{
  "hidden_size": 256,
  "num_attention_heads": 4,
  "norm_place": "pre",
  "schedule": "wsd"
}
Below are experts of layer 8 (counted from 0) of a mixture-of-experts language model. Rows are named down (a neuron's output weights, with its number) and show model dimensions 0-255. Each number is 128 + 24 x the weight over its row's rms, rounded and kept within 0 to 255. Numbers have three digits each.
Before each expert's rows: "raises" lists some tokens whose logits its average output raises strongly, later layers aside. This comes from a sample of Wikipedia text that the model never trained on.

# expert 2
raises: "==", " ", " The", "-", "===", ","
down5:164159108142090133152112165125119140141088128095133068109117156123141157109140125093139110100174117137141164139140133128132072124141157127141068086125109162138094131134125122144162128147135165145152138151173116081153132080116134101132098129070162147121129123091097107115119091098109154166129112131077131139102114143136179149156119144130099137138155108190153117123151168162124118146124114148125110120110124133135146115149117149152129150119118152112116118105129131095173119114138066121139131136115110157129136127124172127145145115106123178124146097141113100151102140094166155106108157123151132143138164135121128159146138110106125172130131166107131122169152119077102107088176158102136168135118142137079122150139136116154094114114127142134161136087173127102133111072154141
down6:119130128109105115138149121108168142136089099110125154140168141120139157158145147120093095084133115136126120132126100092110142135127107148108145174095075121164101173105108170183132126133137155103137102137115149113132167085100123122142081103117148091122123074111133129104125114125127114143132154163159167169110150147129076093137110112101103121129111149108116112113154139144107185126108187108132129127110140106120118169122136088148112108138128130138109130162123128144125136131105143175096142143070163171143166106109064093087093116096181125102168160149152115116089164077106113093148105152116158145121160115178126143106101138134124093104173139121136158130155142158123148169159109121135129118122137105146126138133107140134132137102102107143108135132122133118140143111107099
down7:094129150141161124093141164148125133118147158118137162105091121080133174132113149107129200163134181184109136123139078121115143091164147107100210137116146124177130096103150098107094121114143116128104123105137134134131141173121146153176146120110108116144113100113124130147095115124110153147097101100175104151136091157098153097139121149133112125117156168145118155130097215133132115129111109123161097148111133140134152131140144143148096103137136118116093116147102130158113173140108124100159114107158098123123129087131094154159107146122124131113115129107135126144111123095121143134165149145116154112106159131149115129136124145148142142126135136089149097094096097119136127110152129126143105103131130146111137149142163082144106129109157132062109143153138126104124098164067138

# expert 5
raises: " ", " (", " the", "-", ",", "\n"
down5:092092103126112109149100083143125110118122156137151130189103119121129114115123146148103138103143080114099142127134134094148127169136082165062136116127109145137100117129130131117167138105148111141119150163120146139082096185138104130118120142116116113158086125060069142104107125120131161113113122128110125105121082138130076121145110092148130134183138135114140132172085161196181129123108166078139154112106089157111120164120150139112105148150147121136147106151122114135123129107157110136098118137133109098084118110100083121102101102106149126137121116145145156133106138125112109126125132136112173158158152105072153103112138117097152145094140165137103124152126138140135099150152151134109117151131107129144139074113135097125127134136140120117141122164080122134100086117176141
down6:152159097070133114167137086151109137122105133145138126147178073097090094122106131138133153143123146100137154135128164104163133117114166150131158129100165141114176109126121122095165133120105133122127083153116106098151126109115084137143097152125160112105094121144153143141106123131105145119104137098137100123127149147127113140143135124131139088118151136131079122119130150146125155130139152117118122092116154110122104081106135147163098122120163098153108148174163124154119068149139131081123144148171104122131129086125114123125112153119108100109116167107157108101119168146143082126148117190160134114152112156112133153106129088137147136123127143144104059103110133128119130130138138110128138135164170133144105122136101140169122174108113109083113182130083149134121135160086203
down7:147111124163119108121132087121133080122102083164064109152142124131195118088133140114109105117148151114107129106115099102127148131114185148076151145115129126177143108159130116103103166113145144135116127135141169117096116124127112104182110117134128161125119102131129147131140114086140103131122162159149170104108155106147093129103127148125145138116124110117144132138115109142081134129127121113135150126153135143125139114114160126131140143119140145154091134134114148110109146175126131170128136151148108132145108148105139123101084134148140097117117179108169150145085099104151126126131137077166143156106119144098137161102094158095122142087148130125115107093129118059137129121144152139076122175096169140119108107182132106175141153142148126071075145089104112100107096097132117

# expert 0
raises: " and", ",", " ", "\n", " in", "-"
down5:113092138146135102134146149135164101125112119129121120127099103110142180095135089131120113094142158154124159142095114160135131107106165150098112148170122103080121122142140099140144165122150098137151136176088099125145080106114087117135109119116163117128110100100114131139105109099145141104129128103097114091120120183104116100138093108128091160124142165103112112143139170146150105156120133122107126123093145168174166087109115105106163143125117158146121143118127083125158156113132162113114089176139135111120107160130126140131134173156161138124114044150135128148122087147121127145119086118123142147106150116104131147119095102139149168133130128127149095082129085120146134094092110143164089138114112160096167144133168124154116141112085145127126154096131159129105142193120123
down6:104130135166125129091158131123147186091112074123085132130092163128107140114117109165164097115136132135159142117147087097150153111133139140123113112150159123117110133142092175146129144120146133146136103155180130104117126114099128133112106096131090150097115111146122128156163102156114126121110144149123117159112106091094145148093091159128150150100107141134151113104122124141158159102166181157173142163151122143127140128086138099120132153134121099172146097136138101139156161088164151123115155142134107119128089173153154138156162186161112102084099146143157102123095115139134129134114141114106122168085159104117122160149160119094115112134149166141143137115090145085096086133178093110178094119136080141108130127106154134148115132133093142173116156136122135126118131114151141
down7:135145162128182154100160150144109145148146108140135127126167155110079143124108123120110158121097144168117108112115124131151083153100106149115108112089119137174161115073079088138090135156115123061159119129138120093134136132157127113150142171123116106140156078158128114114133149112174128146157124155103114168100165096149136091134135094145128142143140118098129129111114139115141142117117141147139141136141130104162120104100118084118128104084146136115140144116091110147113100154117118140139136146131133184137101171153150154185114142134125136129120088142097119144120138150141153133126144133114120163134173116124156104164150165131099137129115122113086203157102123114137126165136126153109110103107152168117098157167113147106142131105147189109104145159094192126117153127158135